Experts of a small language model: 8048 steps.
Below are experts of layer 6 (counted from 0) of a mixture-of-experts language model. Rows are named up (a neuron's input weights, with its number), down (a neuron's output weights, with its number) and show model dimensions 0-127. Each number is 128 + 24 x the weight over its row's rms, rounded and kept within 0 to 255. Numbers have three digits each.
Before each expert's rows: "gets" lists some tokens that make up at least twice as much of what it gets as of all text. This comes from a sample of Wikipedia text that the model never trained on. Tokens count by the router's weight.

# expert 3
gets: "\n", "| ", "- ", "\n\n", "The ", "|"
up8:127136096120094122152112075169132107162152081149124113135160108124100122140184138158106081096157147108089160111118131112110130156132145095151162123131128162157166136155134097106158088113118144088139147156129134140113135143150130158132167152157120171115128114149120094123154154110149163145148100080139173123182123135157121103151102138100111107152127131121094160125119144102127122107118
down8:100126099102141111142160128107155144150127137170139153123096130105118078123072140139094161106156112128149123135102153109129110104137189145123154161106080103146152130161116130134118134161097128146108143181145124172153097143159141102071093112140133090130142135160130114085151127143106116115149125115126177085120131148103089142140163126115122142147101110133097149120114075129145130110149
up9:144132105125185107120153174161187131111109144110098167096142100141112119152133126100123160118131143134163149115122132144104093140119160130172077138095141133167157119124133121162140112124175127116144127111110109109106107151152108128187140100123131097079167162151110104080114113136110122115127120099118119092134109135119150135134135072093111123163112154132104108087120139136110127157169
down9:134116158132105125132109084151118113125114147128146142146169158118124118110078121141163147118140159142155112097091165104150139117109113154111120087151098107193110134118150167150118144139085133141140093126073127138127103108149125133195140117141120123093166090102108170142196133153132129116125142139145101135158089158097166100132124117148121096106117091153136129125113123131097139100131
up10:158102095140165138143172191154156094095138131094147171135094112118111128150098144127162074094121172125140095082132146140115149129105137107130144102122117132123107102166111090126104142116134107167115098118098131148100123125106119118139141126112131076157183153110126145134137133103112137109134141109131103162104140148130117074117144117121145128136097150141117064147156181136109125118134
down10:104126099122113100196148142122193116185159095147151151113158098150097149110124116113096126135140104115105132174102106100099121131130142126110116142137143138152130107132149177118121110080121137141155126127123155108135118169103108120134145129103129141128140118154123139123130127098099124140147186127134132068123143116176129142084124098106143171106100126140137131089201110124120102138109
up11:145113120133131107113102155126121110119134116130096166180113084130119108209158085150121128128094095152147103147110114132096129134127144133153120128144131134145126117134116179119111143111160151122135126134119138127160116144078134124144148121127127157122085099142132132110115151115093135146126175182110113097120158128149181085130147139073096147174120092112155149114123133135095080166100
down11:094152153080103128096152157094149137168139139153110106155078132117136127142129085138165138072132132151124158109148148114134175144131189095134156159124095149136110100118180151116117124136156171086109113143131117145164089110091115157109144166104105119135142110126138138127111128091117115106132132124092120099165086138104121150139112161134159142107133128145132126131175141102090131123126
up12:128169139151094135122143112113173130154135129119115158103108160132143159110149159141116120136141136105137131112134160126130188057121139135104138083120118159142130145156160116174072140133139135065086123107117123155118127118120111083165143153142124083117111128114137171145162138144128107143164132131144139131113113117118116111117123143154162147114129149124130076130166177156160148121074
down12:087160129147118093120140130142136158091103136135143113139137170115101140132125073147140127151134156125167094154170143128126148126135110126161131127104159110139121091087128134077122126131168162148080147138163120103156128128119143151100115112131126070148184100146129132137099142145096126150108109083163141099144099121117151111148125141162094140126107101173087136125059144118134155134118
up13:111101156139094132104132140087130150120128134068102121140110153098120118124107118138125127116163153109145120134153118108070073118112122119169165170146133138104126147152152137127090133112075143121127117161118096125129118083132138130112119126147149105138103120119099145166135158118131143124134118094162115124170121153205118146123125110124198093075158120145117112124148113183112124141125
down13:133111127132132150107095094130103135140076131139114129136154148088145118102122108135135137122107172142109127104101160130138124096146137121143126134141124174100093121147143179174145137189097101132128087134115142140085123117107131109140129112174089165120143135087137136159131112111154150167116150120146109105090153136186158145123124166118129072116143101168107144130080073117141117134140
up14:093148109163116159124125107090129100134105148136145126128132109130127116117151132123131118122090073108136131134122126144103136132133139134129143092120083129167162124150136150166126145102105163126151138130148116136105148110115164149100112171107167117157097137144083093173067143125132149140130136162120165149130097127149144109185062162183119095123102126106153167076140113121130149141132
down14:144123118134185099081092136139119115105143098123169122115158148090171171151121106141111115154097109100117138181145149113123156073106136094119127115166133141088107143091110124126121137122156116162172108117159145146123128126145137118169091149125136109191122107116132130156111136136135102076126135106123117116120115144161138119126145166123112166126081097108140125128107111142120170183136
up15:144130132103129163147131127113104121137116128152112116135134119162136158094058095133127151146185147131084122144124113130098148141108116146114149119122112162110132119181164150126107147122104111107116125130128129106117130078180167133108129100117141135115116190123110129179120140134145100090140123101134179091131102134160081085121091167109149131098103132141107104165112120158103133094155
down15:083136118109095101148126140113058139155087145137097147140087135115109149133166084130128144147111172077109125160135118142083140116121144142132121124076102155143140137119149123134122127153120163134137149135161136141123153136133121104173153108111119148095147123113131136083118134101158183121113112114107130166129102125116152122184200083118114116135108177115123133094129124127133133094130
up16:119153129126154120138113131134137177106098108082140074106137127150120152138128144148145151089179158104146097092126099144099161173099100099110103123137149145151166168176149075128122125083115106143148093120127076152118132112138144120123122101152129120093167097130175089101113109120140156135120116105160143163119132136153155138111123105127087112147107135139142122108149162151138130093130
down16:128135124090137105121103163126132098110151136129136131093080167167119135120146104138114105142108099083125099117124130174174157188112051105118158160111134184093143145123090143128157184105133137133126109152137173143108134124128132130086107122138105098114130120165134158145138125098101132115139137142145118157075121121139156102088151130160130108133126115161146149113138142115104109138120
up17:138137111148144113181120111139105118137124141115143106126131127122121147142179144132155154143105145130098097191100091118121096160136104126102182101142118097119127086138130068181106139114143125160174125123135076122123103098134109102118111122100111144150144114100134143098124174140153117108123126159129088154163130112131089077155107153142147107162125142129132059149136138128130120148112
down17:163146124191107146119117085143123158160128119130082096082114116137133130122117122113146131098160151116128136137128107137130101095139107123110148076133123085166127121142108152142136093121115096102141114143161119092129090132107120113160096091133130121157155119140118134127149075143160136061126127126128164169143141144155130145119126139166152174116189160107076143121158100127158118130143
up18:153139096169149150118099151118131100134124113164117128152117100103127141144103108117137097113113156153112136146108112105112121157089177161136098171085161160116093124111112154104117127076102153123111137127142118156125124128109117142088134112116135192165138137123127103159136104093162165107143099121182143177123166166097139131125130118117148146144178159160120131122129091088119106115118
down18:130114110188117181136136168158146121118158150154146137119123080092108096119110126134134156111083158146087149108107126112097126124130097096091153120136175117150091113146111140142180112145110135137180129127132096134181153121107084139172083125133126126126141138105137114124135138142124177108134104105131105102123103130130097098118166122172146121113123091107117124098163173131115123113146
up19:134104137132150110130146127085167155128111126130120084132143124134120127154130133125106077146165082155151142124072106143075112112130151137147080132150135126117153129116113128119124151132122134136111178137120089121133110080129142101188116135160166117145113180104120136142119130127135164132122154104120121116111142146176121111161112109156140124086164143120139148104142072176142088068119
down19:132112154122092172132128139174112122089142140112162111115109126108125115105116100120150130098133137114111100125075119183130152066126111153104145178158127148139156147154132119141121104129102133132125142122137149122092125156111104147116123139167144132126124122150124133100148158142160136168138172161115106100094165119129128109079057150116138141137124084070121160105158136126085133156122
up20:193107118089127141148124127113105128135142096138143162090177126150101145110179110136104088110148135126158133102134123161122104160132096161089125113101132103100098137108135142077095111137106106147079130115119109130119128116116112136118118136139099120088112128118152169153108127147168130114094194122114106128110139081138138103180072114163115144157147129109119131131112142103108097126111
down20:111099143118119146091140111135166127108135147165120095113174096121128152119102137176161139157149104119131158122161164146116120136115130124141136140130161161124114084119168081160120098115132127155099126131131114137125134171118096106136095152157128151134108087135138093104096131100097156114072170141114144095158134105126097118126148151088159164142184112069128143131157093124126134148124
up21:126148150119088126135129132127138147147117115120113138126144122068133151163120089122113105144137105131102142141087127153124156154092102115151086122129165178158138119126127156061133108157136133106088112139122140152160108141109163161091140137060130140163158139097136171155127159107123086116127141118131145108152132092137118147115098113180110085118119088158154135152090141123132165129126
down21:090140120157107127088116133109172165123129135129129088132167147145139138162123117149112149171173157074148091120134103136114124134131161123106128102147149113109117139121106130141136093120172131128184126086104154089173145117080097134115109107135119082102145106108126131138117183106111127154117113171116119149164173120140089115101151131078144119116145133149148123125179142122140142110117
up22:167120113154118133096147138098136125124141136133129166137116158123137104137146113084160167092105114102097115107129136154142121168116109137103120084127110142173149135138095084164108091129127115130158156149172126108118156089132082101160102123117115144101150146120160143147104126187130110121095112146145143130110105145132116192159137133183122105139134150114103129134123161182155133148174
down22:111124081175163150161147148103161118161176160122115187156157128111105139138128117137131160145147137137105134116111126155140117091146137097076106158120056143116130098145075132125117110140160109116142153145132109106150124169154083102089117121105101138117095150148163130121132128095118129150141138130159113151138144115134109131106117113089148075146116082108135108120117130161163133127113
up23:104084122103122130149105144116131111157090139099128101121072145155128105145126075143144151146125133107129111101143140145139162157127158116129146126113109101168122150129159124127151116129121169111110153122170135130105171105139141129164141144120113154166145126162087132130124147116142058106142041129141131179114061134105106142108140146178130122148100134151145121122126137127130140092136
down23:144149110133118137124129134151131106109105115141128122119128174185150141108138155131077133110146105147150134073141090140144092121146104091141128118136119118132143118161123134100153148163125128139148132173091104171151125113168085102123110101127093116117116104114153071136152115114069120169096170126153162082136124116119163121118157140088134133119174108179150156129134135105156119149137
up24:173123112128144134134147137136107131112084111122166103149104090100136126117177099088141139127119090153136087127094119105112105124124085134136135145138131107112150149156116069118120107145092136136131129116164119160114113159128090131090157124103094139098168132160128147134120132123139137161136124079156141116119138148112111063144127110096148142145118078103115110149075174173136164115155
down24:097147142127094167111108126158130130122134136113124151106137111116140157130109171145133126127090122120128135109111108193123085122101165168150123060174119157130163126112149139131114122134144092086129149152129119113080155146122129125207124150176132156117116085127079136126163131167099124124137116119105120118120115152142150129097169130103119126100160117084160131142136100131149097131115
up25:160107123102151130081109131077150107172125127120111130133159124137082147128111105130143115119130147123137121143145126167070129148166088122132116077090105176124148163105119096152090127164092136120117089150145134094103178098123144154135157135138117129123127119115116090138096119137118156119151140138176104123152121143095114065153113145124176120102122162129153126124133105173153130148134
down25:153118114082108156144126135148120136142191157101114137168095135141094181122139135125114179193105145123114093179140137098166106112138128111142108133147142181077097128141143129120112131117116143131113137155136139136093130100114130148107152092129148114130070167132134079131138121105152140099117086124086140158093116095121154130149127127178112131118136136159125123126141134141112118101160
up26:135154088132160129098108125158086147116085117150129086109113132151142142093138125136130126123109108068162131130125111154135132173147123103143150104140154122138175124129142144161126129149168165123106133081113137098066174106119097141141116084160160105086156095129139101106116158159119149143143137134170143119103145147130164105133113128136077139153113111113145116177117122149100139142094
down26:122113158125171169106082135147110113119139150107118135103173146150140132170193094131158108109120109136122120100061134156096105127134127139180109119118124153094065098156116092116143140130132159140145113191137127142145129097125117157103118152124118140122119139151140149094136133097108154164166127106118136104109097145151139125131153105100100136131114111112145150086153160114087120122154
up27:122157106119074159142128098123159125165110119166136148126160075120146114076128145108117073120086114165112125142146101123112093120146153158119143168124122133180106117154159150131121140104108121094133147119160137126157155124122101146137162128178104096128065110114135140115136092101105117131126136130178156110131144122121129111154096131126133132130152166081131175127141142121170091116122
down27:131135160156110125138132170131135146102129127148116163125185133162180151137109106128123144130123142096120165150112114152138070125166116146120108137130129088110099146135140132133120130109179143103102162112106111134127150138105134097086119085121134114154111078127124128178113124068125149098118100146130162124125185118135117160143138104172131154115166096082096116131111125102147097113169
up28:146133112120179122126113128096130096149114095139135066122131141114139136119153172117111105089078150181139160108108129103129100130134148138148161157154140102121127110103128129145141135130111102126154140101107134130128085149116092094118185106161103120130146156109116079139127114140133112094106107129151150194100129143166116070123122139108130110182124132103140074156106117137149149130139
down28:108110109165141129120137121120158116084175158098142128126122179124145137127121103147143140117145169102158098145065162122149132110153168113059110098127103124161139121113055193092091155156117132148148101121112158121145124158126132104148116109141149110130114121123158117110121169106182157138129119113134106151167116152119124110116113153122091150120155106132130137108145134116123109109137
up29:127112150115137131179146120130138151126140118123134148153155138101161157131119131147142131121127146162135167064100098142121088113178145111108136108173136104123108117134159138136124150128108156130171161149103112125144127122107079077157109165148116088084102136120106141106120133169171111089148147124110126151136122145143118051114119113147136089131106088094145120148163147108152111134098
down29:109141138146128103152139133146107127118154141117134118128118152092162111160096094172127137124124100136170117161149110134104118126118132143175152111130146123134115125108135140071141160154114118101168135193112139116113057106139121164142137153118101168111098145138126154133185122168135099103109109117102149170096108125133140128138101162143137141102110109145095153162125057099124102123112
up30:144135145107167157095182136087165120128139110155126105136150125160176146131139146154158121114130121140096113077072102108110123151112136150155176086113136122129135145127151157149127110132152131107156106093104141126100161117097125155149137134138153109103159168082092166132139127125162096114141142124125155098127103121129061115096161121155133124124103077106140140147154114129109119093117
down30:136130099141104134132175154105071118112151138142113133198102137138175133106133144103122139137143135125146086111147088140188092165134160137133171077093111125144138088122127117140103145141140127117151161149122129127113104154131109145131117166166168141104121139152142160181146140176090115122111118137123151133100114103137123132156139125112089134098131095158113103114087089112124129117099
up31:111112153176120164105129116125087114116135133103147148184153146124100131106151121152128167146131133116152146131118128119096109169129158138086135167126132134105125092130074153138175140124128105141146131075136119155132084157103102159104102095143140124116129120123106092121131130172143171180078112123122116117160120167129151153109091095093121118132112164100101129124103169151122095133110
down31:137151137110130120101122125114066101141119125115173163122116127125087148128129164141134141185101116120109158137129128142133129152074126117148138111108164165116153093104133128062138135128096114133133104105138170129122124127124145107125150125108147158113129146135090151047154141105121148136121146121155084179149110125120133142131158109138080130151128153126168091119157086090147107156159
up32:142137094119136117120158129090148153112131104093104139151136138141142122152128152170175146159122107092090136105103094132121129111092130142119135148124125090162122080143109077173159145113096105114125137117120152117102116115118076083119100105093085141076140102150170128146134105190163093129102119124112129129100140137160155098127119139125113117139116156164135159153132139158153130105163
down32:173131128135143090103073173116160121131093124096136097140121133128124115151103094168104115130118116140121172116153116133100120125149206098116163119145084161131128151075168127136113133151109101131125137145120132125153101152155137086143093154141090107110115131099143150127153117122149104107123116119168120134160141092095181147157142118097117114157109129096128187113146116115138136121137
up33:138076132146164124153101116125121156112118113132141157086178130130169141115152150123154151110159044134130177076138121135140106146131091134086140137141097093130127148154135120156135100081120117121189141137145133146173090113132110097150099116155103125087122132094125147163104158101133159127126116138100160129140109121148165128133114136124136128118141160094121145142148141118165139115101
down33:126147134117125095139135144146129089135166145149165059102103142136134133108164135121095183132104143160109130130154104121126113169082130122130144136144122140198069134104149103182120136116120166118156152116143153122146127092095090125114163081167132123095114125112130117123104115113105158118126149106100141120109130132141138091107158109124162139116149137092150073154154138124149136137112
up34:128158143113096177148135111109115132126105125129094142137146123116147132159151154141127128133117115135075140104131133119129138129088124151136142190143127155125104083140130123156166125125129090125104150141120112153087147118137148107140143164097126149062081091107125118153115099130145096136116138152159115088146153121093074098111127115127135155162139156128137189181151139089172153139146
down34:136150150136165112146118125076137193084107110131099150149139119156179101150107113120167096134165090123133144097129137129121155140094130118073134147122141136081118158118145142116132125129125125125152068105127128111116094141145159151126109118143132130203112116109152118137122124110079147146079167126110160111162117140129094117155169138130120109116093123183123127130142134119133157104114
up35:149108138101122104119143157112140101091141117126105108123133160156110168109141075146107168153113132117106138120125138070135152154138123091123145107160083115116111146138121119181193099156149166126147149125142120159111117162179147116148116124187120147139120099151151148105083103132144134118104109151132146145105126124117108176090123105144152143111151119186156075135127125136139129131121
down35:145119105121147136129113160117127111105141134145070124180096125132146102135122165127119097149137106130104141101132108073105132123095176149105113157149153159164087108131122164125135129089110118147109089132112116150169098114110093123101098104091086136105162075114123152149115118152113148156112161139183109166154136125143108104139180157099137144141120126149153151146157114121121150146139
up36:125112120163163118138135106144123108131159136095126111146118103131116137106152164133131110167130180147144142163140105105109151187106105107136134113119152161139155128101120121150142137102123153112121130115123112136092110111104094156073155127206127142089114153101139099114108137111149110102086117135095205150152087136152131100136125111135087144123102169129140136118108080124117137138095
down36:129120138154130159126080119133139107132152154156113123115062114144149143111146117107079135114200144159131096142144138119149091153175100155120135106145130108132120107175092103103103091102089168132151116143137154175189128146120131120145152082102128113160151117127185110093122120120125147086104123135126156117089123125103123136148145142138149134133132089120109132135117119129126146089151
up37:129116120123109132133115138121105138161135098147100135131156140155118090119166086121123093142133089065138174104084138116113104175147111109110110068144096124114163136126086157136140119127114146135131123094120097119155127124127100141110111169128153134124138096117115172121120135149127124147124186125123156096137163162150144131130092196107119144155146112087082133149162143149168106121123
down37:170130129118117176103144135171133134156123128139115164144159174092098112132103126136134149128085157109134141082120174156126148146139130126127107076081112136104143110147118092131148100141117154171110143125126157124130138121090120081114117098122091121134167150110127107145096106085142105158145164113154156090108151106154130100106149131068120097148143091108128145134176133137126133148151
up38:125102153084148132108113153117102104104128130121118177086165151086138085136148141139116151142128091110140143089153120163120098141144125125159081122137118149130141075196152105158132120163143140168119130102134079135146129111135102118105106125111127085121161109156157143141169107128128178137125151152127116151098116136081105170121127094160135145152160130110140136115080127122138134156127
down38:098093120105115155180168095103179128114159097138115181117154113155151118117112131090129140116083104102096128117117114158098140082128155141129180153095183130128167132125116086105153128108132122104167151146140129145116116107122101130155106129127148151124126094123149138116106108178125123126159114148126121111150132163118112137129143145121129089103091164133137147093140172116141080159143
up39:117101157130126147130105150126130149110091117088151130118128064133093134115108156123138119111145145169147098128130138130139143136105145112163181116132130107126175164159082114131125160098166157148103121131119137109088120133112061159122138147124139144110165133076159127146148144086116095166134151131136103179095093139101136134110095114119123164092136120157112158144155148136152130087146
down39:127108150142148139132147147115136114128103134122144115108162105046083175100078126101113116129168120127133128167096141139097107151115088115174121141141145153119123142084132150128154156151122147083128082162119121158116125113111117125143133109153077120160121132155100141131155157174103111102142101117123107112151111133200108104152113154142133139129136157172127134143122111131081143123131
up40:140145149164149122102128126121114127101144130132166119130122137148086178104144099114122086110115125138129144099088116144147120141178124123142076114134081083128131137141162144149125074071100180140119112161118128139179134099124127115115142125135140169133137126173097128135115101148109155123112110170136149134149139131162093094133194099110121157120138162121108139142111108102136117076140
down40:134141147153130134138162089100139187103156155154140120131116112127108126106160148144136144183144151101133143069117112115160088119109137095123105112120092085131142119115101122100127102110157142132133100149122089139131120124125140139131151104120151140137107132133123133119189101162035129134109135157149149155120136138203122085101136132138105095129098144109137139170131116119143114116135
up41:130149106140114144123137128177102068150171143105144154081116153147146117122127116109089148157130137117129090137161116115140104141118098127118104099117135136107153156115144074134138096099129137128124139102152115095102193149157129123105116135100126068157154153113129133130109130134083151123128088085164134162137152135130103119147134134130110122117121205115150120114144109192127105113137
down41:136127122139135135146093168143136142159147152114155139152086132115113140119142159113138096115133151149126115136137130153111145151131179118094132116155092132145097124121143111082131142178131112134120100206153169087135136122126117109118129157125102116156120132162098099135128124108154082129165115159096060122092117080143099125090107134104144141119114100127188157146119116137108098123163
up42:118126125133128161120142097154125107131133094170124104088165112172162136104120169131118139155118124091126111175109107140085133115187107150087156114126151120160094159139104104127136120136121149124160137146140136186144125071145106110098139119111166125171120126140109109104111152134112135182150162096186104114148100148140121104111140154097158078106147141120128126137123136128150136141102
down42:131112108105130146123149148109116114154114159161110132152093151136124115103115124143115128104138122147118136129093161112114099119166156134094106182106124122125142114118140161105129157157096111123099098160099153142145095120143155151153070131099074108145121109137126136133148105119180100134147145140125097150137104142094079165118112138154144138131150124179143152088187075147181138124109
up43:107112133132119123154142104131103156086109143166147116168133100135106120102123135105081099141086099110139096164182131138116097119087134133139138128157156118097135093149133117150164132098136139115097094095109114124148093122146148118091133183066144112097127120103111139153098164085150104123140110124147159110121096133132165122116174143176128126114118164169125125113151140126170105120139
down43:101134121173120181124099151095130095162131128149094096155153157177107141124144096122087170111153140119077143098138159147119141168128117091106155135146106129128116132147091107141146114122100151148176103143113139145193167151122103113139123109105136104113114135111130142136127127109105109127163164128085133121138132095191082103127143143092130136132154121137136168130146132119112100126094
up44:140151099144116140123074140151147104168153147144136117101130125106149116147137082098112086115108101134107145186124155112100105143125166112152102190106103146153172134103152147143119141102157140075091108159131108112104092131128158107157126133118107095154142117134114120150171113130127108154115134140150098111102129153080105130171098154122121151105154146138130148141139068146137143151118
down44:151153158155090140094163140138103115138171145131043118205159133094111171110092129099115144141129129119105094096134136082122124153163135142097146113095108104111159137138131117165151114121124110109124127134116140123137116098134099078103136118089120166149141150132145108127091121123108165119146157104113109128126162133109130083141165121152148148126143111096117152111140166130158126119138
up45:134141128105125123154146114147094107128148114135152082115150140145111161121129107098101115124110108138100155134134114152121126167147129142181126170139127131154083149120165138086129099130099078106145108130158095100089084086116102080121145105115145149161113107173116123134113096111130129140144106150145155174083128135140107148149136135159168201109141133135145144114148135153091119105093
down45:131141130177139113114161149135138157125114113180143137124146138096149048143114089106141155095130114110109101138173104085124156132128147116115129144103135064120105109122112136147130105155140164125111152123104168113155137102163162141145136118087117163124111148108114155130112116164154106119163167104120157111133113140170133120125136134136144049126119175089110129154118141116125112114123
up46:102166142124103092124144144127133153122125106143096131159098148122131147128142068125120148141134106120115145148100136077120110119133122148137148130169094153112091116148135124121134154131152107109177086099109138157169121146091115101140114113130159169139136120095198113110129146147109110133105176144098080111173128150144102114095167147114142129150165130106135136173149161142086108160123
down46:126118139097144134127179148124139121113128130105129129143119152150126116126075103165101151149166172087125177126126112111105119117123164068097127087135140152084140094128123138141125083106123166098130140118149206129141117171151131119138127127158109129114126107076140121142140147098145127113127179125145157081128139126180139138121136119151114099118147119173119086105090107138124120153135
up47:136120164083134137150113141082124103160118129118129107104133115107154163099146093148111113123107134092114191089126138134141139109130131117104166106131093117097163122123131176161162148118142154167122124127126106134122137123116171145135113100131138084102130165114126151144131136041125092130120151171132146146114112122135125130128095127134182173128110164101137130140129153162094147123075
down47:122118118136141187122187134129134092143146144096085127124079119180159118125114119123103106143071120160176160174107140141137091095134165121123139114132090123148139122099125097126107151129122118170143158140101121157169136142169147133130123102116098140141133100125185106098103137097165144104142155089085113098117132133109134147127128153107136118151097127102141135106148122132127165095148
up48:136149130131152119120114137114105132113104127069101112093182137079116172151157113102111121138128131158127153143117126175119099133095099167119142131114121131156120142096116136165136132131185158124113127103093148101133127106138122114121142115178139113168115148099087147075130187135131105120103102125116136083108152166112157126147096112133155101108117159135138095166138126177158108142140
down48:146107140113149133108161171122100118146141153146128099102121107112105157141181110163143093109130120133145126130122138161159112134154143131127131136128103101131099130098133147110149100123128126121152180185112112138062117097135149154134147103187081080126092125103127094138148092140155103090142149120112127174144165136168097097121135166121156132123153150153112154117109104099108157114110
up49:133119086141100116111088092110132117131122108134090103149134132116109112138201124110145104155124123113142165110081101134144103085158083114112166150166139168155156120077117143109111135139120159083100111101144119179108113134113109124096121137129156148155121128145119133119113125141158113119155138150145123176139147110144145100140140136147137170137151145051171151136143137113145110107153
down49:133145120100117071126155134091124152128138151138135157102176102098164170107137134194105149156102140108139125102119172124174101113132148130147117129112107097090129121086130119140103138127147119139122128117080126130126168112127113164108155111130115122110129155158169135142116112151109132155096111158150115145167081116153110109143129085107130133136105176096104088185148120124100145154111
up50:156118127131112073134106144116112135108120116149123110126094148092110150153152167145154155137149108128156117078187166162130117139126132128137138092101137131188119146152133095123198165129126099125157114137122107160097130149157167113122124156136123131124116137113159145174072104129119090101140112123165133188110099108147148124099161098156134158146149133148135145123117132137117161116133
down50:139130128126133160113153115136127130130050146148111129151131183124136092141124120137144117121130093160112145111118116116130063209143121106093128130121111113080101158112118098066129164117124140127127123094104090133131130156139165108138106099144140084159140108145161157134155139121118111126162139152098149138146144112111128120136179119125087088155158109127105132118117125117167151151146
up51:121158159107146145157199120098162152099133109119125125119102129125135115129109126086119190119133119119127163101089135166153148144090165102114127121130155156132126118120123095154116137087132126085156135118142094151142189121134118104139139128141154122099126150155126128154112115116133114066114123136105117110121096107157087154112160123174129081132102108161136091107131145165167093137142
down51:128107183178077115135194146117105128128115125115114121111132140111120140133112109130072168134141106112144138099136114138129087144154153157113132114118159127125134122151104160105116133139164109151143113142127166114161151095116080154124114106142071109143131188139173131118108143049097135146102169145141145098108136107144154139140133101093121101127131152136145094121142150127118143133106
up52:109109118177100130142088112112132147084169123158132108137149119097113132140133108100141100137162152139091135143021105127129139142117132129109094129088108114124091149102122105128113105106117116116101127122121092127101093098140194112122139135146168162155099130164155129139121135105118146118132080118132143121130115135124111121128125127123172104152136127164132088127155121113130156074168
down52:089135105115152100176108156091186153173143134110142123115119130099145152114143089115123117146143105094101153146121125143122185154080140128124117128131112107135102099117147115173151138161141121112139126092106116162148135104162155177118165119105143136152172121111162134164117141136083115113090164121122122125117151161133117116137126100134143127093123135115095108105109156157066101096138
up53:145127123085160136129145115111112134112128157085098150161171113126138081112160093137147110088118137112107152136076147121116141163119190060110103143113129147145140113110137079143145098155114079158155164119115121127120149112128099114103091127136134135139124064163158117146152126147112124111089131121125154115127120166173115118132141126105117139163136133113073151119122138133102103107154
down53:134120123109143098130108114109130146121127131138128197147110139155096119127125157131153134122131108130119090080100142102127125184168175162113087168112141124096138092153146067132140126179104140102156158128124168105110133180144111104107153108131109131121075132136108120126129116146153114139116132090165142126152130109151161111133147068125126137160154124118139169145104133102105093155122
up54:146080115145132115164119086123086144125152084120090136127143133139102174156145119097113080116115099143144127147093116123127107118097130164115123158129138081120133180144102096096123137127125094136147119112106175151135121143090119137120131099155144116114117156137081119114126178167081126174090132122118148120083184101146125109127158139111110127153120084111107107168151112134128125129121
down54:135155152156175082150140130101155083173158126136090113114170156126129157128077108131131133108147140139111162116105135116107158138088163147156119135150107099142122122159111101093133148128088122087089138140123133137130091080126150115145153158113154121170142164132100154111130116128171111144096119139126131124132099108136148156133119122132132125121069128085134086151127096165105180120125
up55:143150122153122126118116150132068084088105121108092122112131094131098106123127189148099138160163099129145108123120118150170157132096154112158119136077161135122104138169134111139159135112122120169092122122139104154112125116146149119080130109124138119125171086129161107143121126126083116147148123167160133186086156122116108117126158112162089163138133128152104140131113104131138169148154
down55:123140117169145100137130099159080119162152116126109146114102128156133157145085103156144158124155127120114120114089145147150133130155069125098150115079122157138106125094119135104147118119128133099153150171148131123081143115082123149190140142083130154176131106109122104128150135162169091148147140118121139100121103108139162124156087108149141119112195159130098104128109118118121134136125
up56:096114126117125126156172127112143177146148136124157147077120113101163119112124117159107116156146115137172172109134120114137113114128124122140122135165126105141144156149082112140111132112150119132102106162115147093137154132093130079127115135149138076130140154047125161076094162148128074174126100129125156139133077122139147147114092157138107139116138093132106137156141126162139126104117
down56:117142125105135144151137123128105156156135088115135124152145086180160114122141121113132121105099112140102111125115075131095103164127124132081162152158085134119100105130140119123107151126139116120093122124113133130072116120180108119115174132132102088173142104133052099102125134149110152135076155162109105105140143142164152164095140143152134139132176140136136113130152132147162134148161
up57:102118147134146099144094149138102136109152137130095161125119106072091137110082135092127102121126117179131128114126087108128108113181156120185111111138099170130133109080156132111135084166148115114110144103161134106151147148128124161175136157138096151160150149128109148122130148147123119127149184130107114140151142105153145128129090137122098160147168132110141134115163101097116111175108
down57:127114116153122152153104148141084151141157115130108147095129093188134112133119143136119126158140141110140129051142111136161090174137135134098175097144112150133112108182095085100092153149108127150127112131168110132140111136135089151119131126099078132147075122134141100107171127155161122111135166177090150120100107131155118133112156130167133164121124109127115112129146136139115140129109
up58:128167146136098117135125108139092104146091135153126123128148126132137105136107109092195123116119108122120128101069089112140120152135100144143121155123095121111106121157090129150116128130128175134103135134129115156161107123095112090123139110138143092107134122145140120180155097094141175156148115157144189128140106096090106116145093125122193167158133168112099142099143135096125110134095
down58:140092145125145128171164072100150110157140122119168132134080096068144094120084109114117123112122126151115185155129096121111118123101133137086120121153133126143129150159116134109149130143099110132071105157119130175128126131142138142138131156138132147122141115086118148152115085148162148105114105160136135128097169098104135129104130153179144118142118166117160188141114089123098121112127
up59:157166109138111112154146089099148106116128139158114145137111115120126117117120116115082131134093142110086110145177140146110147136097131157155098125167134183137117095134126134119143124165128151089075121122072137163142161135071113100103114116127151118086157159135141159181164151106119114116155126115123129166092143093120116127144131116152133164131167163122123128127146137073095104120123
down59:075129138101130184115133113079184150109121114094118121141150109146116102112139145119101151128146090129155149182121218158153095139106156093062107127140157111135099126129130137112087126125108102126114109122122132108132182115123114158139163147143144125126112136170144084119160128115158081141164135120139152117144100121124117135122120126096146158146120104108138121149122129128127138157137
up60:121162136144171089149109141128107159141178104102150072124096148125130185152142111108103136105118133156127127097127148156133133180115135126131153102129102135124113140143105122161148105121103144083120133128134130160102153119134119074104146118130139118116146159147143130137087096154096097103127080141138135157099140120192125162145124073171150169117137154114146161110137140087138122112111
down60:157136128122089168082168076145114124120116129128111095152107133153113132153128154120114130136107109135157129106091111157139142150102141136105146153119119124094122156087162125088141136073116148095138064128114126118135126147150128156124136115137128104152137150088125132109181139059108114158161142115112160127169121099143122093091101142117103136153138147150102142112135159127169174166128
up61:148117112126108139149133139111161101157159117148135083149089091137122142154098140111086084101136111132141147108129117120156153095101132132166145154134129121125155126120183136113110131138112164104119095162106191122127128097116121137175141158094132132122136139138119088138108087101143159142125120132126121111119105113161140086163151091122174130118103132118108073124175148107093116158069
down61:126110121125102132131107075100150127132111124122191116090159126093194137158159144169186121149117151112126154120109129161109091139126140139102127135117097142157147157134136110137147101137095089125120149135144104146124119144134123139121077156119115138117151135118152125103129123146161104111122090097166095128095113100096082151147111106143106136145104110095093133119105152166165172170120